From a checkpoint of a small mixture-of-experts model trained on Wikipedia: 128 SwiGLU neurons an expert, a sigmoid router.
Below are experts of layer 5 (counted from 0) of a mixture-of-experts language model. Rows are named gate (a neuron's input weights, with its number), up (a neuron's input weights, with its number) and show model dimensions 32-63. Each number is 200 + 20 x the weight over its row's rms, rounded and kept within 0 to 999.
Before each expert's rows: "comes after" lists some tokens at least twice as common just before its tokens as in all text. This comes from a sample of Wikipedia text that the model never trained on. Tokens count by the router's weight.

# expert 27
comes after: "==", "\n", "-", "===", "|", "P"
gate7,202,204,221,220,214,192,217,167,214,208,199,255,172,208,188,194,170,190,206,185,229,181,198,198,209,204,197,200,202,200,194,195
up7,178,204,214,195,244,204,200,150,187,190,193,157,226,184,219,194,196,186,188,163,183,204,194,179,198,212,163,208,196,212,187,196
gate8,187,205,206,191,197,211,201,198,209,183,211,213,171,164,181,206,174,181,201,206,200,204,193,216,219,204,196,189,187,170,171,176
up8,199,208,185,172,213,175,206,165,178,211,225,225,228,226,188,246,188,264,206,221,197,211,189,242,200,196,199,204,156,208,213,200
gate9,213,206,194,241,186,189,199,174,185,145,197,212,226,174,199,221,160,162,187,168,204,197,173,232,203,205,149,195,182,176,205,193
up9,165,190,176,210,201,226,180,212,244,199,224,163,206,208,194,207,219,195,170,167,210,227,196,220,208,211,209,174,225,173,216,206
gate10,219,201,181,213,171,213,198,195,182,241,214,201,207,208,191,205,190,197,173,211,195,210,220,178,150,193,245,193,187,233,192,200
up10,228,240,222,236,190,182,188,188,204,218,171,185,210,165,218,207,230,220,190,195,198,205,191,175,227,209,218,221,244,199,226,196
gate11,214,216,184,216,188,200,203,168,198,216,218,205,181,158,184,184,215,204,195,189,155,235,178,218,210,149,192,231,204,171,190,198
up11,199,188,229,219,164,198,215,187,218,235,198,183,197,209,222,183,201,209,166,180,180,211,186,228,198,189,231,232,204,235,218,185
gate12,212,216,224,194,199,241,224,217,191,191,211,178,172,208,219,199,228,229,136,175,216,210,200,169,180,192,221,200,195,211,181,201
up12,220,210,226,215,183,192,197,178,191,214,215,202,196,161,229,207,218,189,197,174,203,193,222,209,169,167,182,215,198,163,187,196
gate13,224,210,194,186,235,200,203,208,182,196,191,232,240,193,218,195,215,232,212,239,223,209,194,185,200,210,176,200,164,211,228,194
up13,195,194,179,189,222,244,224,196,233,225,209,212,222,206,207,198,185,180,203,239,214,191,223,201,169,180,165,196,208,227,161,204
gate14,210,190,199,174,199,184,237,188,235,199,204,203,218,209,190,195,181,190,230,193,212,198,204,183,194,200,236,186,204,229,196,174
up14,207,211,227,238,154,191,211,208,206,190,182,206,178,214,180,202,200,201,225,176,196,178,216,205,213,187,222,213,221,203,195,205
gate15,202,220,194,223,192,185,160,202,183,188,194,196,201,168,163,194,192,193,205,215,195,168,156,196,219,195,193,225,181,173,190,224
up15,193,219,211,208,219,168,199,170,194,205,187,206,177,183,232,204,193,187,180,178,196,237,208,210,194,192,189,190,207,211,225,179
gate16,245,212,202,148,221,188,236,166,216,192,205,186,226,182,203,199,230,219,238,229,208,225,179,185,246,173,181,201,186,215,232,159
up16,205,183,211,217,173,141,183,164,196,200,214,219,186,186,223,199,216,193,170,180,193,194,202,232,190,196,204,220,205,201,160,236
gate17,204,214,224,192,181,229,183,196,196,261,195,192,195,206,176,243,226,177,232,182,236,209,183,177,236,198,183,192,203,213,204,191
up17,199,204,195,191,187,220,194,233,225,175,185,218,198,219,210,194,195,192,216,227,215,201,221,155,222,215,214,213,198,257,194,231
gate18,230,204,210,195,195,181,211,214,186,207,220,219,212,224,203,211,202,180,238,205,200,185,183,176,192,177,207,233,224,219,218,233
up18,193,255,219,229,190,158,219,225,196,213,197,211,183,207,215,218,196,175,222,233,196,214,183,162,205,176,198,234,212,194,196,185
gate19,218,209,193,202,169,210,205,181,224,230,230,195,185,209,167,184,168,179,248,207,166,224,188,195,218,179,156,151,192,160,199,204
up19,224,224,207,211,196,195,210,225,186,202,210,204,219,207,205,203,188,201,200,202,207,199,238,203,176,198,221,210,169,174,225,221
gate20,200,200,193,190,213,208,181,201,243,187,194,213,215,208,194,212,222,192,170,219,242,186,171,164,202,177,181,175,223,207,205,221
up20,181,202,228,203,215,218,233,203,172,206,223,215,190,180,197,210,170,189,216,189,172,194,221,208,208,206,208,218,207,197,178,188
gate21,181,207,205,190,213,156,215,207,205,185,199,195,210,185,228,196,214,198,226,217,182,208,210,178,201,204,220,212,230,188,217,184
up21,203,240,223,175,230,196,191,196,208,172,217,198,204,188,208,197,210,179,230,227,179,195,206,185,198,231,184,176,233,194,192,207
gate22,202,225,207,227,168,180,196,157,212,192,193,218,218,208,186,214,231,169,164,178,237,234,190,176,207,209,212,195,162,194,196,192
up22,194,208,194,196,177,206,223,178,214,183,194,206,180,239,240,172,176,198,236,173,204,230,203,194,224,189,210,238,181,196,208,226
gate23,167,157,216,195,221,188,189,185,203,151,224,197,213,210,179,186,183,176,181,213,175,176,207,187,203,177,206,199,197,210,187,205
up23,213,156,189,186,212,182,178,191,207,182,213,218,211,170,233,217,190,208,192,227,202,187,198,188,189,152,182,251,199,155,193,206
gate24,205,177,168,231,189,245,238,184,220,211,196,202,211,183,169,202,219,217,184,232,191,215,190,216,198,205,179,163,224,201,187,192
up24,185,193,195,211,165,213,181,194,173,206,206,196,230,136,204,174,200,212,224,200,158,223,227,216,172,223,167,187,221,180,221,220
gate25,173,214,233,222,186,201,196,161,199,230,216,162,201,173,204,191,227,228,188,192,198,203,227,161,216,227,207,210,220,209,211,175
up25,143,196,220,196,207,229,206,196,200,225,238,178,258,195,169,207,186,239,208,209,224,186,196,192,219,225,222,201,195,178,211,191
gate26,192,193,215,222,208,185,195,193,201,181,182,162,202,189,178,169,195,211,191,199,212,213,206,205,206,201,217,208,195,214,177,207
up26,213,222,219,211,223,223,224,207,227,181,145,201,203,205,209,181,184,180,232,214,215,191,213,199,189,167,238,199,185,210,193,198
gate27,218,204,201,220,227,216,190,181,210,175,218,205,209,178,182,174,178,178,187,206,222,184,183,213,214,173,192,156,187,188,228,169
up27,214,191,215,218,206,224,159,226,194,200,185,203,208,199,212,174,179,195,207,196,229,209,231,199,220,166,190,203,224,248,203,160
gate28,192,202,223,205,209,215,169,191,196,226,182,201,178,185,216,181,198,177,208,210,184,222,216,232,154,178,239,193,189,217,233,229
up28,200,195,195,245,173,217,239,216,197,174,180,202,228,178,207,199,152,202,176,221,157,207,204,179,239,199,176,212,250,208,164,216
gate29,205,201,206,196,214,198,185,229,221,216,186,207,203,182,196,204,224,189,208,206,201,171,195,196,229,185,216,216,195,190,185,171
up29,216,208,203,197,201,199,193,232,213,209,189,215,191,190,175,188,191,204,198,196,181,193,190,200,201,203,170,206,225,207,203,199
gate30,200,218,230,210,188,169,205,205,218,211,169,204,181,206,182,210,223,205,188,211,192,185,235,192,202,204,243,206,196,214,151,180
up30,176,213,213,178,187,197,193,206,201,184,217,232,200,216,179,188,212,206,209,183,215,196,164,204,219,236,194,233,206,192,218,201
gate31,162,209,191,185,199,154,216,182,197,204,198,211,202,230,222,169,157,183,197,217,240,176,224,199,176,198,167,175,198,193,182,216
up31,219,207,144,212,232,165,196,193,161,191,196,202,188,200,253,226,209,230,199,220,192,192,235,184,198,213,201,194,226,216,222,244
gate32,219,189,203,179,161,197,208,229,221,213,204,209,206,226,215,210,186,186,204,202,213,184,202,229,185,216,185,209,185,220,219,165
up32,200,224,228,196,182,210,215,194,195,237,239,197,206,181,190,208,200,228,178,216,217,215,205,210,201,150,221,208,217,182,188,212
gate33,202,201,211,223,195,192,200,216,222,221,193,191,193,213,207,214,202,212,187,165,204,161,192,191,190,187,156,232,201,234,187,215
up33,210,221,177,220,177,203,213,226,192,203,189,186,201,212,192,215,214,191,178,180,206,187,160,202,183,188,185,238,185,232,241,180
gate34,224,207,190,230,184,222,177,204,230,196,209,148,201,230,184,192,204,208,192,196,212,203,202,188,218,158,204,160,184,208,191,227
up34,159,222,204,201,243,203,203,179,196,201,182,248,177,222,211,247,181,232,186,219,187,181,198,200,202,209,187,228,189,182,201,209
gate35,200,184,203,201,218,209,195,195,229,178,188,196,209,202,166,210,218,172,199,199,206,228,196,207,206,191,189,186,232,167,185,227
up35,249,226,173,203,203,198,204,194,209,216,186,205,221,198,193,153,206,158,186,173,192,200,227,204,222,231,167,209,211,201,234,211
gate36,190,189,243,178,177,216,202,189,221,214,220,204,202,203,229,205,215,192,229,189,187,223,225,205,192,217,183,180,168,178,189,216
up36,168,177,232,175,197,168,188,185,196,214,207,210,194,192,169,201,235,198,180,201,223,211,174,216,206,175,190,208,213,182,188,232
gate37,210,203,217,198,179,226,209,206,200,176,214,217,226,193,207,195,186,160,214,155,203,212,182,217,213,162,212,164,189,206,189,201
up37,198,191,178,178,208,216,202,197,179,212,172,192,214,215,200,188,248,221,154,166,209,183,197,222,198,161,201,153,192,176,174,174
gate38,198,215,171,181,205,204,201,198,224,198,201,235,213,192,201,195,214,203,216,215,235,190,182,185,207,207,205,207,188,194,192,190
up38,205,153,177,205,199,185,230,221,158,183,206,192,216,178,214,239,182,213,179,218,178,210,211,223,200,206,221,179,220,184,188,202
gate39,197,238,179,166,221,173,213,196,237,224,202,184,222,142,207,223,207,193,198,197,163,224,190,203,226,224,202,193,223,222,196,184
up39,212,189,181,215,183,156,189,193,214,228,189,190,220,205,182,199,153,191,197,163,169,208,187,216,217,239,187,206,198,184,209,209

# expert 1
comes after: "\n", ")", "\"", " —", " JPL", "}"
gate7,209,202,206,218,245,213,178,219,200,222,204,168,193,194,229,186,213,204,220,195,219,214,212,225,227,206,194,200,179,183,230,220
up7,214,220,201,196,236,219,188,196,204,214,191,200,215,172,213,191,193,202,201,227,204,201,217,178,226,171,181,166,171,183,260,196
gate8,156,205,221,179,208,172,199,199,225,182,226,206,207,233,198,208,196,209,181,191,204,178,199,185,206,197,193,180,200,192,234,193
up8,180,209,177,197,169,204,163,196,205,197,187,192,188,168,180,192,183,196,207,183,190,163,184,178,196,184,214,209,216,200,207,200
gate9,172,199,224,219,227,202,197,211,208,184,205,228,199,245,210,209,197,225,228,205,191,208,211,221,211,174,188,195,194,223,193,171
up9,218,193,205,200,228,201,190,208,201,192,199,202,209,185,201,199,177,190,207,180,209,210,238,169,202,231,178,171,221,201,232,200
gate10,191,189,184,239,220,182,189,152,225,208,193,208,210,228,222,185,216,204,202,173,211,215,170,198,166,197,214,224,178,248,220,207
up10,187,206,189,211,181,199,198,194,214,208,202,202,221,210,217,172,187,211,236,189,209,182,163,187,205,223,197,253,181,203,188,191
gate11,130,194,201,219,216,197,177,188,211,180,192,194,187,186,207,222,242,210,170,224,215,203,197,168,218,191,172,210,216,203,177,209
up11,158,171,211,220,230,217,187,191,208,190,174,216,203,181,215,219,230,189,189,232,236,199,198,134,216,188,199,209,199,212,189,212
gate12,211,196,234,198,202,215,192,197,193,200,216,182,194,189,177,198,190,205,212,217,222,196,231,204,188,233,159,214,162,194,188,200
up12,208,210,226,223,216,234,158,203,207,200,202,192,197,165,185,209,191,175,209,184,220,180,201,188,207,192,158,173,198,208,189,202
gate13,197,203,205,218,168,192,214,214,215,196,193,199,238,217,209,184,215,142,200,175,189,201,211,209,206,217,219,178,199,187,213,214
up13,189,214,194,218,184,178,210,194,207,183,222,191,210,175,202,178,222,190,202,196,195,213,196,227,173,207,212,204,225,177,141,199
gate14,179,218,183,209,206,232,192,182,192,222,241,223,156,211,199,231,213,193,196,210,214,239,182,197,191,185,226,174,164,193,210,204
up14,172,178,204,181,218,224,185,210,199,208,225,205,163,185,210,233,190,204,206,212,238,245,180,187,175,186,230,153,181,192,215,201
gate15,170,196,192,200,199,191,186,220,242,204,194,192,214,214,173,195,226,176,225,215,175,210,206,190,224,171,183,191,184,198,188,190
up15,228,176,219,211,211,188,213,216,184,232,180,204,195,204,234,212,203,226,212,197,197,188,187,230,180,227,226,192,204,213,197,219
gate16,186,220,201,211,208,187,188,181,207,209,205,191,179,190,179,196,155,212,209,186,201,211,213,219,207,196,215,223,190,190,165,237
up16,206,205,176,220,151,179,195,214,206,216,217,176,224,207,172,220,181,205,198,198,211,194,202,191,198,187,183,187,201,190,222,216
gate17,211,170,188,228,177,179,200,185,168,179,187,175,185,184,168,180,199,190,165,208,188,202,192,236,190,188,175,205,163,212,203,194
up17,187,179,207,185,209,208,180,215,224,210,192,179,251,208,217,224,171,210,233,226,181,224,202,200,202,198,221,189,172,200,213,222
gate18,179,242,199,205,198,203,176,209,173,217,195,179,159,228,181,186,182,210,190,244,235,192,208,198,201,181,168,184,181,218,191,194
up18,218,215,158,196,177,202,179,200,173,197,195,199,207,193,176,207,218,201,144,200,240,222,199,183,215,240,161,215,193,213,199,206
gate19,208,186,171,206,214,186,211,184,216,213,208,200,243,205,158,181,226,210,225,170,243,174,215,175,169,194,202,168,167,197,195,168
up19,196,162,173,167,230,206,203,212,176,197,199,212,211,211,161,183,204,197,203,175,223,202,166,175,183,170,199,175,165,194,228,172
gate20,183,183,181,186,181,204,227,179,208,180,178,187,211,180,202,191,251,199,218,227,193,161,193,199,202,239,204,199,209,205,220,230
up20,193,226,187,235,209,211,185,216,215,211,216,202,213,200,205,219,142,203,191,189,210,235,204,210,208,217,184,205,193,223,196,220
gate21,217,190,198,218,180,163,198,196,201,200,227,200,199,197,222,164,228,221,224,211,203,209,164,171,167,226,192,199,197,208,207,178
up21,205,175,202,222,190,150,187,188,193,195,212,202,208,184,175,172,216,204,199,200,197,231,172,192,177,207,210,209,235,199,218,184
gate22,166,196,217,177,226,198,197,149,202,212,204,213,179,202,181,205,241,194,221,220,213,195,224,207,175,227,198,199,205,185,204,198
up22,225,193,192,237,168,215,201,225,171,192,189,178,234,225,195,200,156,201,193,248,177,186,194,191,211,199,220,214,232,166,199,203
gate23,213,185,214,208,215,209,157,164,192,194,212,203,196,218,208,200,205,195,231,203,215,172,201,200,239,219,180,199,169,194,200,196
up23,201,191,194,219,201,212,200,178,221,190,222,187,186,214,193,215,225,167,208,181,229,168,209,204,200,238,186,210,161,190,158,191
gate24,260,185,190,205,177,213,159,199,179,196,209,204,206,224,154,203,208,175,203,224,175,233,175,171,180,190,207,210,205,172,204,197
up24,167,185,207,192,207,156,238,224,241,193,152,195,182,181,237,177,183,237,210,200,222,197,245,227,200,194,193,166,184,215,219,187
gate25,204,227,191,191,201,172,162,183,194,181,203,212,219,172,220,207,235,204,214,192,194,193,170,167,156,202,190,201,211,217,154,233
up25,194,198,216,200,188,246,229,186,188,205,205,185,192,211,206,162,172,174,169,203,218,186,207,232,228,187,213,195,201,195,205,165
gate26,178,185,209,207,181,204,198,218,235,199,172,207,218,211,222,171,184,212,204,236,191,200,205,195,238,218,218,186,233,177,184,191
up26,177,200,199,205,225,234,213,168,202,205,205,194,169,227,194,202,232,248,222,197,248,183,207,210,239,194,223,181,200,232,213,207
gate27,223,205,214,178,189,176,190,181,227,243,188,212,194,216,174,217,191,181,210,180,224,176,224,184,212,235,173,234,223,243,181,201
up27,203,176,151,189,201,195,201,177,232,230,221,207,203,205,184,182,232,208,221,213,210,185,217,179,194,228,186,225,209,232,188,219
gate28,198,202,189,236,187,210,209,176,214,204,244,202,253,228,168,202,217,168,196,209,198,162,192,206,189,190,208,202,197,203,220,198
up28,215,248,192,229,189,218,180,155,227,197,208,235,214,211,172,190,214,196,191,205,207,176,212,192,199,186,204,211,215,191,210,227
gate29,213,217,206,213,184,192,158,223,208,175,208,192,202,191,220,245,205,199,182,200,237,185,222,216,221,241,188,211,245,198,217,200
up29,220,219,218,217,177,220,156,221,194,188,177,204,209,215,213,223,200,215,165,197,236,199,226,213,183,242,162,164,238,199,222,180
gate30,227,198,207,207,214,197,189,196,190,156,218,189,220,193,165,253,155,208,172,158,205,193,256,233,173,167,212,194,174,172,208,209
up30,198,182,211,175,197,203,202,179,177,214,230,258,225,207,183,192,178,218,193,215,195,226,221,177,181,245,203,165,194,201,169,153
gate31,178,184,210,208,166,198,235,194,208,181,177,226,206,209,203,196,204,166,187,211,194,211,230,221,225,237,243,197,184,197,220,199
up31,215,242,204,160,252,208,179,191,180,214,216,181,201,171,208,208,172,191,198,192,222,194,230,214,223,219,186,208,192,215,178,180
gate32,221,213,184,189,194,217,181,242,190,202,173,160,201,222,220,236,226,206,215,188,212,245,172,185,193,237,170,204,193,206,214,219
up32,240,198,191,177,188,209,200,224,199,195,204,199,197,200,186,246,242,196,193,201,175,225,183,173,192,239,198,207,190,215,209,185
gate33,187,170,214,189,219,196,209,210,192,209,215,182,206,185,257,187,199,191,194,203,190,223,212,259,187,180,172,195,202,182,196,213
up33,206,140,218,190,199,244,238,231,222,214,240,184,200,177,242,201,179,197,205,211,211,228,207,207,217,200,193,213,217,183,218,225
gate34,166,188,222,184,202,225,210,183,179,170,158,180,217,165,219,189,180,207,202,207,172,227,170,185,151,165,183,193,207,199,183,215
up34,209,207,183,201,194,183,194,212,222,226,236,232,157,232,213,188,181,199,203,195,211,184,243,201,221,207,207,197,177,209,215,187
gate35,197,210,173,215,216,221,185,203,219,165,177,175,177,252,210,208,201,199,158,207,203,204,177,171,218,224,211,215,203,202,174,193
up35,200,213,191,196,213,241,207,213,220,194,208,195,207,208,217,161,225,224,184,157,195,175,199,190,197,200,175,231,209,220,216,195
gate36,185,212,241,169,180,193,180,173,216,180,202,213,215,188,196,204,224,201,187,204,239,217,213,186,179,206,198,168,190,190,202,212
up36,167,205,216,203,184,201,173,192,174,194,223,219,193,195,231,234,225,204,204,192,212,201,216,192,171,217,240,202,189,194,166,203
gate37,203,222,202,194,217,183,217,197,188,192,225,177,202,216,196,213,204,216,220,214,213,223,229,166,206,192,189,169,174,175,193,192
up37,199,204,191,181,187,179,215,194,187,188,185,163,226,201,205,199,204,198,190,194,216,234,213,170,173,222,185,198,180,160,184,198
gate38,215,188,197,212,178,183,203,188,218,195,209,211,188,204,235,249,228,194,245,202,241,181,201,199,157,211,240,198,178,177,191,207
up38,181,202,198,193,255,238,179,241,181,221,198,191,179,185,165,162,193,214,189,198,193,213,194,193,236,212,131,178,227,217,177,167
gate39,187,218,195,193,180,211,211,210,194,182,182,178,202,182,201,172,205,190,186,214,198,204,180,184,195,201,199,170,203,176,204,202
up39,200,204,204,242,239,173,223,201,211,207,229,202,229,188,169,193,191,207,180,177,182,203,197,178,198,219,177,223,175,195,203,166

# expert 4
comes after: " a", " is", " as", " an", " was", " and"
gate7,196,146,225,195,183,227,208,235,203,221,162,216,201,203,189,144,214,233,167,218,170,208,200,214,196,201,189,167,209,217,206,208
up7,179,188,182,195,179,180,169,203,211,209,201,202,175,198,215,224,175,204,222,229,194,211,207,183,193,182,201,202,187,209,200,225
gate8,215,217,201,224,220,197,184,219,208,198,198,213,206,207,168,229,211,198,179,179,194,182,192,196,238,169,169,209,205,191,214,212
up8,228,190,203,188,200,174,195,159,182,181,208,213,204,231,164,212,225,184,204,177,224,179,146,191,190,168,183,212,176,196,225,217
gate9,202,172,184,230,219,242,183,197,232,185,184,183,220,219,185,215,222,177,195,214,189,202,180,188,199,183,206,207,213,179,229,177
up9,178,217,201,171,199,203,179,190,221,204,177,194,183,180,211,190,220,202,205,197,188,222,204,207,210,213,182,156,175,185,174,181
gate10,210,184,224,208,227,181,209,228,209,188,185,180,193,194,236,177,225,202,199,235,202,208,239,199,218,204,188,212,195,213,193,214
up10,194,212,212,204,210,175,214,222,217,234,211,205,185,200,188,182,220,207,187,209,228,202,236,191,190,206,186,211,168,214,198,241
gate11,231,202,165,175,224,217,197,220,197,246,194,206,207,198,205,218,169,209,204,207,216,206,201,188,167,241,188,202,173,177,184,200
up11,194,169,213,225,186,203,203,181,214,208,195,161,192,200,186,164,184,207,182,220,187,194,183,225,210,170,190,224,213,182,196,184
gate12,188,221,201,214,207,197,224,208,183,220,194,241,162,231,180,195,209,178,198,182,199,196,173,197,219,192,174,243,199,189,224,218
up12,192,171,209,179,201,204,176,193,185,219,218,178,225,212,190,206,190,243,191,244,239,213,231,227,174,201,191,213,213,213,210,159
gate13,196,238,217,184,196,186,190,196,198,252,196,187,202,208,226,200,162,197,180,240,191,219,195,214,203,226,186,193,201,196,174,204
up13,219,194,211,189,188,212,198,213,217,176,214,205,234,215,164,218,200,199,192,246,204,182,182,221,185,196,196,204,193,191,189,191
gate14,207,207,190,173,156,184,207,195,197,233,165,202,180,223,213,189,223,179,220,218,211,191,215,189,209,200,175,192,196,197,199,209
up14,183,234,188,240,185,207,177,179,185,215,141,154,188,193,202,200,173,197,216,234,212,225,237,220,217,227,193,217,172,181,210,199
gate15,199,196,211,220,230,187,222,169,160,215,215,198,211,241,203,185,221,206,214,220,186,177,215,168,199,195,200,179,209,212,214,206
up15,162,217,200,208,191,212,182,236,198,165,187,225,231,200,206,209,178,177,200,208,189,204,211,231,191,218,174,204,195,196,180,184
gate16,200,199,204,191,185,199,225,194,196,209,219,174,188,185,200,167,182,206,174,239,226,185,160,164,222,174,198,183,202,228,193,186
up16,196,217,244,189,203,207,181,205,204,232,196,221,208,181,164,200,185,188,196,184,217,206,216,171,191,192,199,214,207,202,199,225
gate17,188,214,206,203,204,220,235,186,200,178,231,206,219,203,193,164,192,194,195,215,213,183,179,194,213,177,170,223,170,219,199,222
up17,193,216,239,228,190,213,127,191,199,241,215,162,196,184,225,199,232,196,166,218,194,216,215,196,212,219,226,186,180,196,191,191
gate18,229,222,185,183,218,212,168,197,200,200,210,159,196,209,195,174,205,201,231,175,187,208,231,199,177,224,229,179,188,186,203,200
up18,203,201,188,210,218,223,202,199,209,249,198,163,212,205,204,193,218,176,221,176,198,221,217,199,209,210,171,175,183,212,229,209
gate19,197,208,193,189,184,203,210,182,215,209,179,178,216,187,185,148,188,226,184,235,192,172,188,206,220,173,221,190,190,206,236,193
up19,192,177,185,216,229,189,193,204,228,215,185,184,213,207,230,210,199,207,202,204,187,211,219,216,171,196,197,197,181,177,196,208
gate20,222,184,222,192,213,178,184,185,217,202,197,159,229,203,194,188,185,192,172,156,210,211,206,199,218,215,217,160,198,183,234,185
up20,206,229,165,203,194,234,226,196,199,245,191,211,164,184,236,225,184,201,229,189,237,207,236,192,162,162,222,200,175,195,171,179
gate21,205,203,233,224,190,222,170,186,188,196,215,162,240,210,212,203,176,198,207,212,239,234,208,176,181,204,153,214,221,180,205,179
up21,199,201,168,188,206,242,208,200,179,216,187,199,210,194,182,233,164,218,230,222,232,201,196,182,191,211,180,222,225,201,172,178
gate22,179,212,193,197,183,190,211,220,212,250,212,212,223,219,200,183,213,214,228,218,212,206,223,211,210,197,216,219,218,181,224,211
up22,203,226,186,173,216,192,228,191,204,186,215,186,186,185,178,193,240,211,204,196,201,158,190,212,201,222,216,205,208,173,239,185
gate23,230,203,169,200,197,203,186,189,222,182,205,192,209,232,187,218,169,192,246,212,194,199,193,196,200,152,214,187,210,191,188,225
up23,208,172,229,214,212,219,197,202,197,213,208,174,207,199,188,190,234,231,176,174,199,226,226,195,167,225,210,220,203,197,184,211
gate24,178,176,199,202,230,228,226,185,163,209,211,190,238,189,182,206,182,192,197,215,183,180,218,180,211,194,166,200,220,174,201,162
up24,215,193,206,213,207,188,209,217,211,186,200,194,184,158,233,214,192,185,206,199,211,175,200,222,195,170,227,185,205,240,212,205
gate25,184,181,207,194,199,208,200,220,194,221,217,176,158,227,193,202,213,171,216,191,176,234,238,175,196,221,184,218,199,201,218,230
up25,202,191,174,193,199,187,174,195,244,187,182,204,213,161,183,195,175,197,245,212,243,226,221,253,177,166,248,190,222,230,215,206
gate26,201,179,190,176,190,200,182,178,162,197,217,217,198,186,219,203,204,198,191,216,196,184,187,201,222,247,208,167,188,227,204,179
up26,178,183,218,188,185,222,174,188,207,182,193,210,203,147,196,219,185,209,218,192,190,196,167,217,213,173,175,216,189,159,204,185
gate27,228,216,205,183,212,203,211,208,191,208,155,164,177,185,170,194,194,156,176,202,202,191,196,220,200,201,193,203,218,202,221,212
up27,208,204,178,235,182,204,228,184,188,206,213,202,217,194,223,210,225,234,229,214,207,209,219,178,222,197,203,222,159,241,161,153
gate28,205,187,239,217,197,243,216,203,173,209,225,169,214,173,175,224,210,197,214,215,211,208,189,229,171,235,175,194,211,212,145,251
up28,219,217,224,206,212,197,196,190,179,203,225,213,196,219,182,156,239,192,231,187,209,172,201,196,185,186,197,166,200,207,215,215
gate29,189,212,222,194,205,194,186,179,194,198,212,206,202,216,182,163,179,189,183,213,226,197,160,151,204,170,193,203,200,197,229,212
up29,174,164,179,168,192,187,183,217,174,227,220,209,183,187,180,232,172,217,211,191,212,177,227,197,214,212,203,148,177,201,232,217
gate30,178,186,203,222,204,195,205,219,230,174,197,222,198,230,191,209,197,210,192,179,197,220,205,200,208,211,200,182,219,167,219,183
up30,208,193,197,195,198,198,229,185,183,182,169,155,193,166,212,209,183,195,203,204,218,183,175,170,212,163,224,176,179,169,174,210
gate31,196,207,207,210,209,217,168,179,171,220,214,198,203,209,198,239,228,202,240,196,196,195,186,198,214,202,214,186,207,221,234,188
up31,200,185,218,210,207,211,246,189,181,194,195,191,215,195,216,206,178,186,232,239,198,180,184,200,179,173,207,234,205,214,179,194
gate32,202,195,194,198,207,205,197,213,175,193,199,206,196,218,198,202,221,187,194,183,223,209,215,214,164,185,214,201,177,188,199,169
up32,222,212,218,191,189,195,236,173,197,192,224,172,250,208,223,207,193,209,217,207,217,191,188,201,209,186,187,161,186,174,206,234
gate33,221,193,192,204,194,210,204,193,209,190,196,210,179,199,210,213,211,175,208,195,205,199,186,176,204,220,205,174,249,202,207,187
up33,226,182,222,220,209,188,255,150,184,187,195,199,192,170,218,200,172,185,193,179,248,175,218,218,214,194,175,174,207,236,193,178
gate34,214,190,169,220,155,178,224,193,205,223,189,181,217,188,208,197,205,229,201,213,192,200,180,212,202,222,189,196,200,173,208,207
up34,181,217,202,225,245,236,177,200,201,188,198,195,170,187,184,222,160,186,196,183,207,219,207,153,232,194,238,211,170,238,185,216
gate35,218,234,183,204,193,211,233,191,194,219,198,181,200,234,154,242,228,178,213,208,205,198,195,183,196,198,192,186,215,170,194,197
up35,188,212,191,190,213,194,180,190,218,192,165,200,198,196,209,224,215,225,206,216,189,180,175,179,213,206,218,223,211,229,211,203
gate36,213,178,212,205,186,177,199,204,147,214,184,211,199,215,185,178,191,178,228,213,200,184,231,187,197,202,200,223,186,226,215,206
up36,220,204,207,195,224,214,185,195,187,207,223,198,189,216,176,193,191,181,222,229,185,174,165,219,187,230,238,223,201,216,178,182
gate37,197,230,199,163,197,208,209,215,194,202,216,172,193,162,177,184,204,167,202,187,217,220,192,167,210,199,169,230,185,174,207,188
up37,220,220,219,211,198,215,189,234,170,198,206,164,180,200,213,224,178,165,210,186,201,193,178,244,206,224,161,208,213,225,206,196
gate38,215,194,202,196,186,167,183,194,181,227,227,246,208,180,197,226,194,228,173,212,189,204,239,210,170,209,145,205,214,194,246,207
up38,159,198,202,220,177,190,205,194,204,208,214,196,196,224,206,192,192,211,195,188,215,210,211,214,236,194,212,252,208,200,183,161
gate39,209,187,200,212,199,228,177,198,226,227,197,193,147,232,171,163,185,205,237,226,193,198,189,213,214,205,153,209,200,181,175,160
up39,189,207,176,199,232,173,220,219,192,239,182,197,193,160,212,218,232,205,169,161,210,173,189,214,205,249,200,216,220,201,205,240